{
  "n_layer": 11,
  "d_model": 384,
  "n_experts": 256,
  "experts_per_token": 4,
  "d_expert": 80,
  "d_shared_expert": 128,
  "activation": "relu",
  "moe_layers": [1, 2, 3, 4, 5, 6, 7, 8, 9, 10],
  "router_score": "softmax",
  "normalize_top_k": false,
  "routed_scale": 8.0,
  "balance_loss": 0.00454,
  "balance_bias": false,
  "router_z_loss": 0.001,
  "n_groups": 4,
  "groups_per_token": 2,
  "shared_expert_gate": true,
  "init_std_router": 0.00959,
  "lr_router": 0.000628,
  "vocab_size": 8192,
  "norm": "layernorm",
  "norm_eps": 1e-06,
  "tie_embeddings": true,
  "optimizer": "muon_variant",
  "lr": 0.00128,
  "beta1": 0.95,
  "grad_clip": 2.0,
  "batch_tokens": 131072,
  "seq_len": 512,
  "train_tokens": 1102000000,
  "steps": 8408,
  "dataset": "wikipedia_en"
}
Below are experts of layer 2 (counted from 0) of a mixture-of-experts language model. Rows are named router (the router's row for the expert), up (a neuron's input weights, with its number), down (a neuron's output weights, with its number) and show model dimensions 0-127. Each number is 128 + 32 x the weight over its row's rms, rounded and kept within 0 to 255.
After each expert's rows: "comes before" lists some tokens at least twice as common just after its tokens as in all text; "comes after" lists some tokens at least twice as common just before its tokens as in all text. This comes from a sample of Wikipedia text that the model never trained on. Tokens count by the router's weight.

# expert 253
router [157 154 139 118 141 129 137  73 106 130 107  89 138  69  76 122 161 108 128 109 133 127 117 140 237 118 144 111 141 123 142 127 133 207 113 133 120 117 130 127 106 133 149 138 103 106 118 116 113 146  52 103 123 104 116 141 150 133 130  90 138 104 145 109 115  82 103 131 116   6 119  70 143 159 114 117 169 152 116 116   0  77 135 153  71 117 164 164 175 126 132 112  99 136 117  88  67  97  97 113 129 118  70  75 137 105  96 119 142 149 149 147 119 152 168 155 108  85 128 105 162 130  93 132 141 213 117 144]
up0 [145 127 128 122 127 146 116 166 167 102  69 100 120 158 107 255 114 110 141 114 144 163 118 173 122 109 156 107  89 157 153 122 137  99 156  91 149 132 113 133  84 100 145 159 116 219 128 114 145  49 116 141 135 107  83 151  93 133 132 139 120 171 113 148 115 133 113 114 141 146 127 126 120 139 227 124 145 112  93 127 198 185 132 100 133 124 177  85 111  83  97 124 145 146 109 103  91  83 142 131 158 130 152 168 116 143  89 154 109 140 120 149 123 187 130 133 116 117 162 145  95 152 145  83 168 157 142 159]
down0 [164 127 104 120 140 116  88 107 122 101  95 162 127 119 142 117 129 120 141 146 106 128 159 123  30 170 155 174  75 130 173 153 122 146 132 106  84 124  66  92 150 163 132 142  54 169  76 109 149 119 112 145 118 120 127 119 118 126 143 103 116 108  98 156 116 134 182 133 109 157  95 207  80  86 159 154 102 170 117 102 172 185 174 154  86 136  99 124 147 195 136 129  99 143 163  90 135 159  76 144 108 118 154  96 166 159  93 132  54 102 151 125 174 172 110 116  96  97 206 128 157 120 126 151  81 124  98 129]
comes before: " |", ",", ".", "–", "8", ";"
comes after: " |", ",", ":", ";", " on", " New"

# expert 217
router [124 150 127 116 145 100 157 104 123 115  70 177 134  44 100 122 117 115 159 114 142 140 129 145  86 135 112  33 129 216 176 134 231 154 112 139 199 126  83 127 106 115 136 111  82 127 126 136 143 125 133 120 120 115 142 144 124 162  97 132 130 106  98 121  97 140  10 108 149 125 126  67 115 151 133 119 117 118 120 114 209 136 112 134 117 105 145 172 152 110 139 104 106 126 119  89 135 176  94 126 157 129 158  80 152 108 128 153 110 114 129 131 114 137 123 146 112 211 131  90 132  98 138 125  98 124 114 137]
up0 [158 145 132  75 140 113 143 145 139 157 130 190 119 164 116 150 115  93 108 133 153 152 110 138 166  74 128  99 170 101 108 111 164 110 173 124 156 141 165 102  96 117 128 107 196 140 120 155 135 160 209 129 141  93 122 169 131 119 111 115  97 100 157 166  85 106 121 131 135 123 113 124 144 125  73  76 176 147 117 134 149 117 126 133 150  73 140 183 107  88 156 124 107 141 120 117 149 129 109 164 187 100 105 138 120 145 143 111 141 124 122 172 108 129 130 147 112 136  90 121 172 147 140  86 106 106 145 166]
down0 [ 80 132 150  87 149 180 151  65 142 175 152 121 113 136 138 162 140 131 117 168  57  91  89  86 148 154 140 117 114 132 157 159  89 109 143 119 160 163 123 113 206  94 127 125 146  88 210 154 152  98 167 155 172 116 180 105 105 139 106 161 121  74 147 103 109 112 165 181 112  95 169 119 162 130  79 150 156 102 138 139 157  89  78 162 163 174 102  72  76 161 114 162 126  88 126  99 103  76 120 109 144 115 177 141 147 161 129 123  95 177 107 169 108 148 105 102 127 121  98 133 125  96 111 103 176 111 182 161]
comes before: " |", "–", ",", ".", " May", "%"
comes after: " |", "|", "–", " (", " on", ":"

# expert 93
router [144 109 154  99 139  94 173  83 113 122 111  27  76  88 141 148 105 107 104 130 151 158 116 114 116 119 152  64 153 129  67 147 176 150  87 157 224 155 129 128 128 108 123 134  95 134 139 108 137 150 144 107 123 110 178 133 147 128 112 140 103 137 106 113  99 126  85 114 194 115 114 118 127 142 164 115 199 110 112 106 173 161 137 155 172  96 134 151  61 112 108 133 101 149 123 137 190 152 117 213 157 136  74 170 150  86 102 179 113 118 134 129 115 150 120 145 112  41 138 119 123 101 129 133 130 104 153 120]
up0 [152  75 199  68 159 101 130 170 112 110 102 135 149 102 140 156 115 109 153 117 121 201  99 158 129 104 165 112 136 153 172 139 117  97 108 139 150 189  41 159 129 111 148 105  98 122 129 115 159 141 141 105 135  97 107 140 143 156 113 140 172 107 164  95 121 106  70 108 106 100 119 207 193  74 154  88  63  52 115  80 114  74  79 134  81  90 146  89  75 103 135  93 110 153 129 104 144 118 141 146 124 183  85 160 221 128 145 159  96 159 119 138 131 132 121 181 119 147 139 140 187 118 169 115 143 173 172 174]
down0 [ 88  67  66 114 144 197 169 162 112 140  73 145  78 149 147  90 157 102 105 140 142 134 177  81  89 159  82 113 157 186 164  71  84 141 102  73 100 150  89 189 114 143 154  86  89 150 105 178 139  92 158 116 122 125 173 137 154 112 130 167 198 118 119  78 143 102 112 104 159 145 188 206 132 158  98 116 103 150 166 105 139 142  97 123 118  80  88 150 182 150 145 152  96 157 180 144  81 162 179  86 127 195 148 111 113  93 174  97 126  81 137 101 142 102 174 148 126 100 140 127 111 165  91  88 151 128 164 150]
comes before: " Ke", "ider", "rin", "art", "hing", "ark"
comes after: " |", "|", ":", "-", "=", " Max"

# expert 180
router [139 124 120 108 139 147 128 104 111 110 100 145  83  68 103 129 172 119 127 125 153 100 112 137  62 121 152 100 126 123 255 153 177 136 109 144 141 118 116 152 119 118 148 115 123 122 110 110 127 122 136 132  95 102 171 133 145 138  98 127 134 161 131 120  99  81 102 135 168 136 116  91 132 129 162 136  90 115 129 102 126 121 104 139 116 255 123 144  81 122 116  96 119 142 115  64 112 138 114 132 146 137  66 129 175 120 116 157 112 123 128 145  95 155 147 146 126 129 118  88 116 109 123 106 152 170  56 147]
up0 [128 152  74 136 142 101 154 108 150 125 166 140  80 143 125 132 182  64 163 121 179  57 105 172 123 130 117 139 158 215  55 115 144 151 109 156 110 149 181 144 111 105 179  80 169 122 173 109 139 145 215 102 125 102 101 166 144 208 129 172 150 140 107 105 104  68 170 119  73 135 149 118 137 126 145 185 115 116 113 153  95  79 128 107  99 171 130  87 137 135 114  88 179 148 116 109  72 137 173 181 157 117  60 193 133 218 120  80 156 119 120 176 112 152 128 117 117 112 161 144  52 111 165 120 150  76 138  73]
down0 [159 132 174 114 103  79 153 169  76 183 160 127 172 145 139 142 169 156  90 177 153 132 127 141  80  55 122 144 121 122 107 169 127  95 121 182 111 145 150 129  71 107 146 107 150 115 132 149 139  89 144  80 101 108 147 127 132 124 104 144 125  81 207 117 152 119 153 161 121 132 156 100  96 137 102  80 171 157 116 102 179 171  89  93 163 123 132 101 129 141 105 145 130 135 152 159 155 131 101 113 168 115 101 115 169  88  84  64  76 191 150 146  90 158 105  97 133 108 119 166  82 132 127  46 152 121  85 110]
comes before: ".", "′", "3", "%", "″", "°"
comes after: ".", ":", ",", "°", " (", "′"

# expert 103
router [138 150 127 129 124 169 180 158 101 106 119 107 129 181 112 123 142  96 132 114 132   4  90 158 167 125 146 117 120 196  46 158 137 147 136 142 142 155 125 152 127  90 124  96 102 109  91 108 139 150 126  94 120 114 141 132 137 139  94 123 115 107 129 115 150  69 114  81  73 182 104 119 138 125 137 132 166 135 127 125 125 151 109 134 131  89 143 146 104 109 122 102 139 155 113 139 123  80 115 118 139 143 194 106 160 110 100 186 114 136 133 148  75 146 157 137 117 130 140 101 151 130 119 137 141 103 100 163]
up0 [155 106 184 112 132  92 143 171 115 112 153  87 118 126 134 136 118 118 137 109 135  95 111 131  98 116 157  69 151  67  81 171  97  64 111 163 159 170 145 132  94  97 136 155 136 114 117 114 136 145 146 122 190 125  76 130 119 141  91 111 198 170  86  96 105 133 133  98 135 173 110 158 145 104 137 188 132  68 116  84 177 117  97 119 130 151 134 117 105 113 136  98  81 152  85 125 101 104 144 138 134 144 138 132 100 125 142 123 117 142 137 143  88 119 178 130 123 154 146  94  98 107 178 161 157 155 128 170]
down0 [ 97 173 138  66 131 175 143 162 104  90 114 157 150 113 134 152 109 119 126 138  91  84 139  97 131 154  74  76 107 152  95 124 146 176  44 130 139 167 136 116 117 202 113 150 157 114 163 105 138 151 114  97 111 185 121 123  73 145 188 159 132 107  94 135 148 153 141 132 124  85  84 112  83 143 118 143 104 103  82 132 126 154 145  94 169 155 164 145 119 174 132  99 110  67 120  92  71  78 101  90  90 101 110  97  95 110 120 163 111 174 117  95 104 156 117 128 145 160  90 117 162 157 194  74  97 186 124 120]
comes before: ":", "a", ",", ".", "lit", " ("
comes after: "ru", " Nam", " Cu", " Gib", "č", " in"

# expert 28
router [141 153 130 114 148 114 156 172 106 119 132  78 144  90 131 125 122 126 149 109 147  98 124 136 105 102 159 112 111 177 152 155 137 174 115 131 225 166 110 147 100 106 120  82  77 106 108 116 139 147  13 125  81 105 159 160 160 145  92  96 121 105 153  93 104 128 103 130 175 105 126 129 131 146 122 119  16 140 123  84  55 190 133 142 112 162 130 147 178 109  93 121 120 148 105 224 172 149 138 104 180 160 171 117 149 147 133 117 104 110 107 142  95 133 138 121 108 107 172 121 155 109 154 144 152 103 130 158]
up0 [146 152 155 124 139 118  74 126 164 134 102 105 188 139 118 136 166 103 150  97 164 149 124 108 237  93 165  52 144 143 205  96  30 144 135 144 136 157  85  99 127  82 108 152 157 119 123 114 138 156  89  80 150 106 131 147  88 126 133  73 115 145 123 116  96 156 179 101 149 138 106 125 109 109 177 131  59  89 106 114 105  87 118 144 185  99 163 123 101  89 122 123 114 119  86 154 200 125  82 129 155 147 118 117 132 118  66 115 146  46 118 178 109 183 148 131 101 155 120  87 102  86  44 150 121 164 125 129]
down0 [124 177  97 106  82 109 185  82 103 154 112 142 137 132 135 104 146 110 135  45 116 118 105 102  54 201 143 101 189 136  66 141 128 173 162 144 141 135 137  94 138 120 165 125 100 107 117  82 126 147 153 163 118  87  86 161 142 151 104  98  86 107  90 138 142 138  73 153 161 101 133 116 145 151 112 192 157 155  50 113 121 188 108 132 160 231 207 122 139 153 114 136 133 149 125  72 161  61  80  71 146 135 153 117 109 158 102 160  99 132 128 153 129 144  68 123 142 128 145 120 153 129 100 119 168 135 123 127]
comes before: ":", "orm", "ed", "ra", "s", "ini"
comes after: "-", ";", " Sub", "|", " tri", " he"

# expert 227
router [147 179 154  98 120 126 153  82  92 107 119 166 118  70  98 122 121  94 129 134 125 185 113 115 176 120 113  75 159 103 120 152 166 133  98 112 186 136 139 144 116 115 146 110 105 126 123 115 158 137  99 100 118 114 127 130 165 151 113 116  91 108 115 113 121 118  72 129  99  91  91  94 123 176 141 124  10 141 117 142 248 178 110 114 123 237 149 155 154 147 133 122  98 155 116 112 144 149 104 101 150 142 126 126  90 101 122 179 120 117  98 140 109 150 115 140 112 169 154  89 128 103 111 123 140 107 135 134]
up0 [130 176  94 105 107 131 104 115 171 135 184 186 104 200 127 118 103 126 153 105 136 112 112 117 112 119 134 135  95 162 130 154 139 151 107 166 172 117 143 137 165 161 123 144 130 117 148 125 140 144 146 162 119 127 129 166 174 110  44 115  97  92  78 121  87 166 108 159 124 127 115  86 159 117 158 129 142 136 149 157 131  67  85 119 125 181 141 130 138 148  85 144 100 120 141 162  93 123 161 142 153 135 147 125 165 123 136  62 123  91 116 110 116 125 241 132 125  86 150  99  73 132 150 131 136 108 181  95]
down0 [ 95 171 122 141 162 154 137 103 180 129 177 128 111  97 130 127 129 111  60 154 130  90  61 108 143 126 167 125 177  90  84 133  98 136 106 120 158 106 177 162 129 108 186 168 179 151 136  66 137 135 107  97 158 174 111 105 135 161 148 155  80 174 106 154  92 175  97  98 120  49 118  36 102 152 136 108 104  81 144 138 132  99  98 195 153 174 151 146 141  92 150  93 138 167 143 159 127  98  71 138 118 159 117  84 112 108 121 156 109 130 112  87  82 127 103  82 187 141 141 130 135 108 151 158 175 176  49  91]
comes before: "'", "le", " of", "ple", "anth", "ing"
comes after: ":", " ch", ",", " Zh", " not", " tri"

# expert 25
router [142 160 123 127 146 162 142  67 114 108 114 191 125 118  81 133 158 117 134 140 139 150 114 120 210 110 139  41 144 141 219 146 165 130 130 153  81 110 116 123 111 126 133 129 133 113 133 123 140 148  66 110 112 133 126 129 147 144 125 104 144  87 147 124 124 131  32  93 126 124 125  97 148 140 125 111 109 127 110 135 124 152  99 115  91 117 140 155 138 115 131 110 110 160 126 255  70  98 114 112 126 155  77 137 109 115 103 163 150 117 117 155 114 156 120 147  98  25 139 126 153 118 156 137 120 109 176 136]
up0 [149 138 169 147 103 132 179 173 119 127 142 111 116 151 124 138 174  87 177  86 125 152 121 157  85 102 148  68 178 144 167 185  99 108 106 128 148 122 107 140  82 127 112 123 186  67  87 124 147 140 133 116 108  81 116 124 149 147 107 128 155 144 143  78 113  62  84  97 114 133 103 138 121 130 176  84  96 149 112 116 137 126 105 153  37 220 156 168  36 234 133 122 111 109 114 118 138 137 103 109 131 131 113 146 164 136 133 138  74 135 123 142 132 117 229 138 133  77 112 148 106 119 126 133 159 167 112 206]
down0 [150  85 148 174 127 126 161  63 123 152 131 131 141 113 160  92 189  79 109  81 180 145 111  52 127 184 145 156 122 153  67 115 116 170 102 152  81 145 136  67 139 147 168 141 102  71  60  90 182 125 160 129 104 142 105  98 115 111 175 125  93  91 157  85 110 121 202 112 152 110 158  80 153 173  98 139 104 143 127  95 149 150 190  97 130 192  70 126 103 172 132  66 117  61 150  70 104 124 170 183 160 100 136  59 119 186 135 101 133 120 137 104  60 111 118 155 128 129 137  95  91 204 105 147 130 106 152 147]
comes before: "ean", ")", "ue", " m", "s", "ues"
comes after: "iter", " arr", " an", " (", " cat", " Di"

# expert 10
router [126 149 152 137 133 136 141  98 105 106 136  92 159  67 100 173 113  93 130 111 157 109 113 133  57 132 152 148 152  95  73 118 155 145 121 159  89 145 106 184  91 109 138 130  73 110 113 125 130 103  89  95 105 122  97 136 137 128 105 118 134  91 173 122 102  90 148 114 192  48 113  76 149 151 141 103 225 126 140 122  63 124 111 128  76 131 126 136 128 130 124 113 141 167 124 220  82 186  81 125 143 130 122  58 164 107  96 131 126 150 118 140 123 138 163 153 115 176 135 127 133  89 150 125 148 109 207 113]
up0 [151 133 123  78 160 139 124  99  76 108 159 222  85  81   0 150 157 144 158 120 119 119 114 144 133 108 104 185 145 103 217 114 135 111 166 160 113 115 108 198  88 165 119 142 132 144 127 108 141 122 146 115 128 125  87 146 128 158 126 170 117 116 161 152 113 147  94  92 103 171 116 101 107 104 158 122 121 108 104 129 198  71 162 127 154 154 113 153  92  95 100 117 103 127 153 103 134 167 111 139 133 150 103 133 131 104  89 119  97 111 136 108 133 121 148 155 143  80 126  93 148 133  50  98 192 131  66 138]
down0 [170 166 116 103  78 147  81 196 142 122 117  75 106 164 154 179 113 129 108 234  88 133 160 144 204 119 165 103  87  61  73 124 121 123  73 150 157 169  79 119 135 182 139 143 156 130  91 175 196 149 121 129 115 157 125 102 186 124  98 175 159 207 147 149 132 139  64 105 136 113 151 120 146 125 130 137 179 114 162 164 128 143 120 137 148 196 149 122 140 173 212  91 149 124 146 139  78 120 158 128 133 158 123 122 161 166  82 130  78 113 133 117 116 165 106 140 104 141 127 104 129 183 150 134 159  91 127 107]
comes before: " |", "ated", "ing", " Albums", "–", "ors"
comes after: " |", " Qualification", " the", " This", " and", " many"

# expert 26
router [147 155 144 109 135  50 130 214 124 118  70 203 130  14 165 175 109 113 151 109 116 154  92 137  88 119 133  70 126  88 243 140 179 131 112 127 188 118  90 128 137  81 148 143 111 127  92 124 142 129  51 108  95 120 153 129 131 126 116 131  96 134 131 141  89  74  71 124 132 144 101 106 134 121 148  92 171 121 116 110 165 169 126 134 120 124 144 145 165 110 153 124 130 110 117 186 148 157 110 154 134 117 141  92 157 106 122 131 108 112 117 154  88 148 134 128  94 125 140  92 133 109 114 148 141 101 157 130]
up0 [143  75 155 106 140  91 130 160  70 133  93 159 170 109 135 139 189 119 126  96 154 104 113 138  42 108 159 172 153 106 112 160 171 170  70 116 157 133 164 192 105 107 155 136 120 163  49 122 137 131  67 119 182 130  81 122 126 145  96 136 110 151 180  65 127 110 129 134 121 170 106  88 160 111 127 138 156  85 113 104 163 180 132 154  83  85 150 115 110 110 108 110  86 144 115  81  15 155 177 161 163 154 104 156 172 175 100 121  86 154 146 145 141 127 128 130 153 138 107  84 133 113 161 126 105 114 175 150]
down0 [176 134 141  84 106 135 145 182 149 118 133 108 190 108 111  81 130 134  96 154 133 164 157 169 170 104 140  60  68 131 171 177 136  91  93 170 158 137 131 123 113 107 180 137 159 142  86 119  78 177 134 139  89 143 177 167 136 152 136 132 178 103 133 131 117 105 118 127 129  74 106 132 125 127  94 110 147 126 142  75 125  78 148 110 103 115 169  88 116 134 152 145  90 175 143  87  41  80 129 121 186 115 124 149 186 130 122 172 128 136 116 116 115 140 164 147 107 178 144 153  93 157 136 166  85  98 118 115]
comes before: " |", "–", ")", ";", " States", "o"
comes after: " |", ";", " (", " Lem", " /", "ha"

# expert 71
router [148 144 168 116 176  86 115 157 126 134  72 110 131 124 124 144 123 117 147 127 140 192 140 148 110 125 148 168 151  73 255 142 137 113 130 149  29 150 114 147 111 104 134 109  93 113 118 112 140 146 224 104  97 118 136 135 151 150 122 114  79 104 168 121 108 153 155 120 110  43 100  32 166 153 151 119 106 156 126 122 164  91 112 142 105 165 147 163  79 115 100 128 124 151 101  68 120 140 110 190 143 146 139 102 157 118  93 135 113 137  98 139  92 137 160 139 121 175 125 128 136 143 115 134 140 119 190 137]
up0 [157 159 136  57 183 143 125 156  84 105 157 143  77 126 123 136  72 138 129 118 159  93  52 148 111  96 155  79 127 146 136 143  99  76 120 113 127 114  98 129 105 133 102  90 172 142 113 137 220 128 113 139 116 143 128 133 114 173  59 139  94 217 194  87 116 118 115  94  77  41 125 119 146  84  71 143 115  81  86 160 162 144  93 159 177  85 131 126 116 117 166 122  91 139 144 124 122 124 102 157 147 164  43 121 103 157 170  49 141 143  72 142 158 135 213 128 127 146 147 154 171 112 120 115 155 100 218 158]
down0 [ 77 148  97 107  78 125  69 106 151 171  98 138 141 154 119 115 121 208 148 135  74 134 161 112 171 120 167 124 155 111 130 133 145 133 133  96 136  99 143  71 117 162 199 136 104 142 106 160  88 138  80 118 205  82 155  97 171  56 135 131 203 145 152 114 151 132  99 167 151 163 117 118 215 143 116 171 138 105 183 149  86  87 105  84 104 185 109 139  92 184 141 155 139 108 132 158  99 147  83  69  73 113 155 128  85 115 189 114 160  72 167  83 125 157 136 125 127 142  93 119  89 157 123  83 131 158  65 165]
comes before: "ographic", "us", "ios", "lo", "ological", " h"
comes after: " 48", " Matt", " the", ":", " a", " McK"

# expert 226
router [144 162 126 119 125 135 133 205 119 133 124  66  71  36  87 146 139 127 134 107 133 173 103 133  93 121 118  46 149 112 193 121 161 151 127 144 108 110 112 138 112 133 129 100 111 124 105 107 136 150  82  87 129 104 118 133 144 144 120  98 103 130 152 112 102  97  97 121 157 112 112 117 131 199 153 114 143 137 138 116 182 129 133 129  98 121 157 179 118 117 150 125 126 151 130  90 127 181 103  64 147 142  90  67 132 107 121 136 128 119 125 125 113 148 148 128 114 140 110 126 151  91 154 122 143 129 255 135]
up0 [170 113 162  91 147 125 148 146  99 131 146 109  91 101 144 169 123 106 164  75 157  83 102 161 132 109 136 116 140 188  96 111 201 115 109 159 156 232 146 173 133 106 141 165 134 142 136  85 163 149 183  91  77 106 145 152 128 175 107 122 106 124 122 128  86 159 167 115 117 131  98 140 126 145 192 101  69 111 117 102 159 199 144 129 171 102 145 115  77  85  99  97  71 150 115 169 144 136 102 122 162 167 154 153 157 124 126 113 112 128 119 162 108 161 154 164 102 130 164 112 137  69 149 148 150 146 135 108]
down0 [154 101  80 132 143 167 141 151 160 169 110 134 101 129 115 191 153 138 166 109 244  81 132 142 189 113  83  64 150 120 187 116 116 157 111  43 159 170  87 117 158 167 150  84 103 163 130 185  93 106 134 115 149 111  61  98  78  91 121 148 156 108 156 163 143 155 150 131 109 104 159 191 116 150 102 103 117 165 129 126  87 115 157 139 133 120 119 115  99 143  47 168 122 108 167  97  82  63 149 116 120 131 103 133 124 121  72  91 113 131 141 154 145 153 137 117  89  90 113  54 105  70  59  86  85 161  92 114]
comes before: " |", "–", ",", ":", ";", "j"
comes after: " |", ":", ";", "|", "and", "end"

# expert 5
router [108 117 120  66 106 125 133  92 144 128 118 164 184 187  82 120 131 102 105  95 154 167 128 133 116 143 136  30 178 144 136 187 119 159 132 128 127 127 114 101 138  84 134 120  99 127  85 128 142 141 143 142 152 121 159 119 112 124 117  98  99  95 137   6 115  94  95 132 180 149 129  73 175 150 149 138 167 108 139 108 147  93 125 105 115 149 139 125 130 130  86 139 160 255 101 116  31 113 148  67 187 118 185 126 118 143 119 152 137 124  74 132 107 113 166 108 114 131 169  71 101 113  96 130 118  65 188 128]
up0 [137  92 148  64 126 111 124 170 109 130 150  75 103 138 128 180 159 135 134 103 116 101 145 123 216 115 116 154 104  78 213  84 166  28 107 130 200 113  71 132 145 142 118 126 140 131 110 120 178 143 117 123 146 143  85 135 116 105 119 130  81 118 145 201 123 137 141 102 107 138 116 166  91 148 150 144 123 123 147 124 194 120 113 108 184 169 114 204 102 138 180 130  92 122  77 158 199  89 121 145  97 123 119  95 123  62 117  86 105 131 198 125 127 133 146 103 112 147 123 115 111 136 128 117 124  46 255 114]
down0 [ 75 149  84 208  67 134 154  58 124 136 101 145 144 162 138  56 145 128 127 133 102 121 127 114 125 102 144  71 193  55  95 120 140 173 133 126 156 133 127 139 167 109 137 132 139 116 149 127 133 116 128 156  50 138 165 136 188 138 145 115 128 157 123 138 130 125 125 120  97  93 127  67 182 110 110 121 134 157 136  79  71 149 145 146 130  61 167 167 131 144 103 110 128 162 138 184  90 109 112  85 141 140 139 184 153 163 172 187 155 129 127 113 116  63 141 163 129 126 132 174 112 128 122 124 177 139 144 132]
comes before: "|", "-", "The", "=", "In", " -"
comes after: " |", "=", ")", "|", ".", " ="

# expert 23
router [131 112 142 114 156 120 137  87 107 125  92  90 157  66 110 143 187 130 145  96 143 164 129 142  41 108 140  13 136  71 130 148  85 117 131 141 131 142 118 107 121  90 140 110 110 131 114 116 127 120   0 109  98 103 129 141 125 133 116 108 101 128 172 118 113 132 249 132  95  31 115 122 126 150 135 113 106 129 135 100 214 127 111 120  87 162 154 133  79 127 126 118  70 149 136 167 130 135  87 100 132 154 131 117 169 128 101 112 115 119 105 145 121 135 140 156 138  90 155 120 148 107 128 109 140 183 126 147]
up0 [118 117 139 137 144 116  77 119 129 119 137 119  64 130 136 115 113 109 154 126 168 119 117 130 128 128 135 116 124  60  80 111 145 128 132 138 149  91  89 187 133 100 152 172  83 104 104 129 135 122  77 137   6 113 141 136 135 135 150  94 159 136 193 111 149 164  99 126 170 111 117 157 144  23 143 130  47  99 128 180 127  85 150 143  92 119 128 140  68 130 111 157 134 189 134 128  94 126 147 125 166 140  94 144 167 148 106 116  79 103 133 150  90 123  85 105 131 134 123 131 108  79 118 129 174 169 187 147]
down0 [138 115 156  77 143 108 111 106 116 142  53 116  69 136 124 119 130 153 109  95 157 139 109 195  68 115 181 159  90 103 145 126  75 190 130  96 169  89 118 159 129 129  76 133 118 126 104  96 162 129 107 165 133 123  90 108 106 136 113 113 114 112 182  89  77 189  70 128  76  52 160 124 141  93 151 110  62  76 105 138  82 114  94  98 107 106 126 183 153 197  54 115 136 118 134  62 130 113 132 152 162 154 165 133 129 183 112 169 114 147  99 145 128 119 132 162 148 114 126 116 129 145 131 116 175 183 121  91]
comes before: " |", "–", ".", ",", ")", ";"
comes after: " |", "–", "|", ";", ":", " ("

# expert 251
router [111 158 108  51 139  82 130 117 170 141 163 164 170  72 111 129  71 133 120 123 149 189 127 136  65 135 156  79 173  14 114 158 180 139 144 143 142 113 163 134 110  85 108 123 103 101 130 146 136 129 181 121 150 122 172 112  97 119 130  97 104 103  65 140  96 151 171 112 178 103 132  88 179 157 122 133 132 137 134 133 133 125  78 140 131 157 140 103 178 137  91 147 148 200  97 181  99 134  84  92 177 126 168 131 125 127 147 149 140 122 121 137 151 103 166 176 119 113 169  88 145 147 103 119 106  60  95 151]
up0 [141 165 130 151 141 117 127 118 108  98 130 145 141  90 199 140 151  94 105  96 151 111 152  96 106 108 116 158  88 167 144 187 108 158 111 108 164 144 154 151 115 124 138 101 172 162  99 178 138 114 146   0 139 141 109 116 131 125 191  88 148  61 180 153 142 106 129 153 108 155 167 148 125 131  76  77 176 116 110 237  87  90 115 153 170 143  94  82 213  74 113 137 119 159 142  80 101 112 199 130 153 143 156 136 156 125 129 114 161 150 148 136  92  99 130 146 166 121 194 116 110 119  87 122 110 149  94 177]
down0 [ 78 161 150  96  84  86 158 150  99  89 157 147 104  99 167 152 131  94 184 144 114 114 165 191 159 141 105 154 127 117 144  88 151 133  79  94 103 106  75  96 148 167 123 171 177 115 117 153 162 203 121 105 164 148 135 109  69 139 110 165 134 140  84 125  76 154 123 160 135 153  90 147 188 157  80 101 188 182 122  80 155 168 168 121 145 180 174 123  55 187 186 111 178 101 141  91 166 148 133 126 116 120 161 105 110 111 108 115 175 143 139 142 164 132 114 176 142 182 157 165  87 177  76  82 127  95 156 178]
comes before: "=", "|", "-", "The", "In", "On"
comes after: ".", " |", "=", " =", ")", "|"

# expert 243
router [134 118 120 155 158 144 125  86 132 135 115 121  95 171 118 127 170 113 158 140 158 105 111 113 135 141 126 145 134 108 164 102 206 165  32 123 141 184 128 118 126  49 198 113 130 119 115 120 146 139 151 126 138 130  97 120 135 159 116 111 202 118 147 131 123 124 190 138 121 154 128 140 146 155 197 117 139 151 128 147 108 121  83 117 119 147 138 133 149 128 132 121 135 198 120  94  77  93 133 121 129 134 174 134 119 123  15  69 146 131 123 127 152 142 172 157 144 129 117  90 124 106  63 144 150 146 107 201]
up0 [114 151 123 139 129  72 111 107 125 120  82 180 130 151 118 153 157 144 129 128 117  96 113 153  97 117 128 157 146 163   9 116 110 199 134 102 223 145 170 121 121 109 164 127 136 112 154 121 130 106 196 144 110 132 141 155  79 126 138 100 156 144 204 108 136 135  59 118  68  92 180  88 136 114 135 156 119 111  81 128 189 125 109  75  88  70 106  70 172 117 125 116 126 109  93 159 202 132 127  80 127 139 151  97 203 107 155 111  97 138 123 112 137 137 103 120 116 121 143  83 130 144  90 107 118 159 120 158]
down0 [195 131 131 107 129  87  84 160  82  97 139 146  40 133  31  92 127 107 122 122 123 133 138 130 161  93 145 179 104 189 155 121  72 156  87 163 161 216 142 152 178 155  99 145 143 126 169 104 114 125  99  87 125 106 138 162 112 149 104 148 101 122  95 121 147 157 117 134 161 134 114 128 154 121 137 138 132  58 102 156 142  88 136 127 112  72 155 136 105  93 102  88 138  64 131  75 175 105  96  89 173  97 131 172 105 157 125 127  78 120 122 116 186 116 131 182 136 117 140 109 144 155 121 122 126 115 147  89]
comes before: " a", " been", " be", " not", " to", " the"
comes after: " It", " which", " and", " it", " to", " he"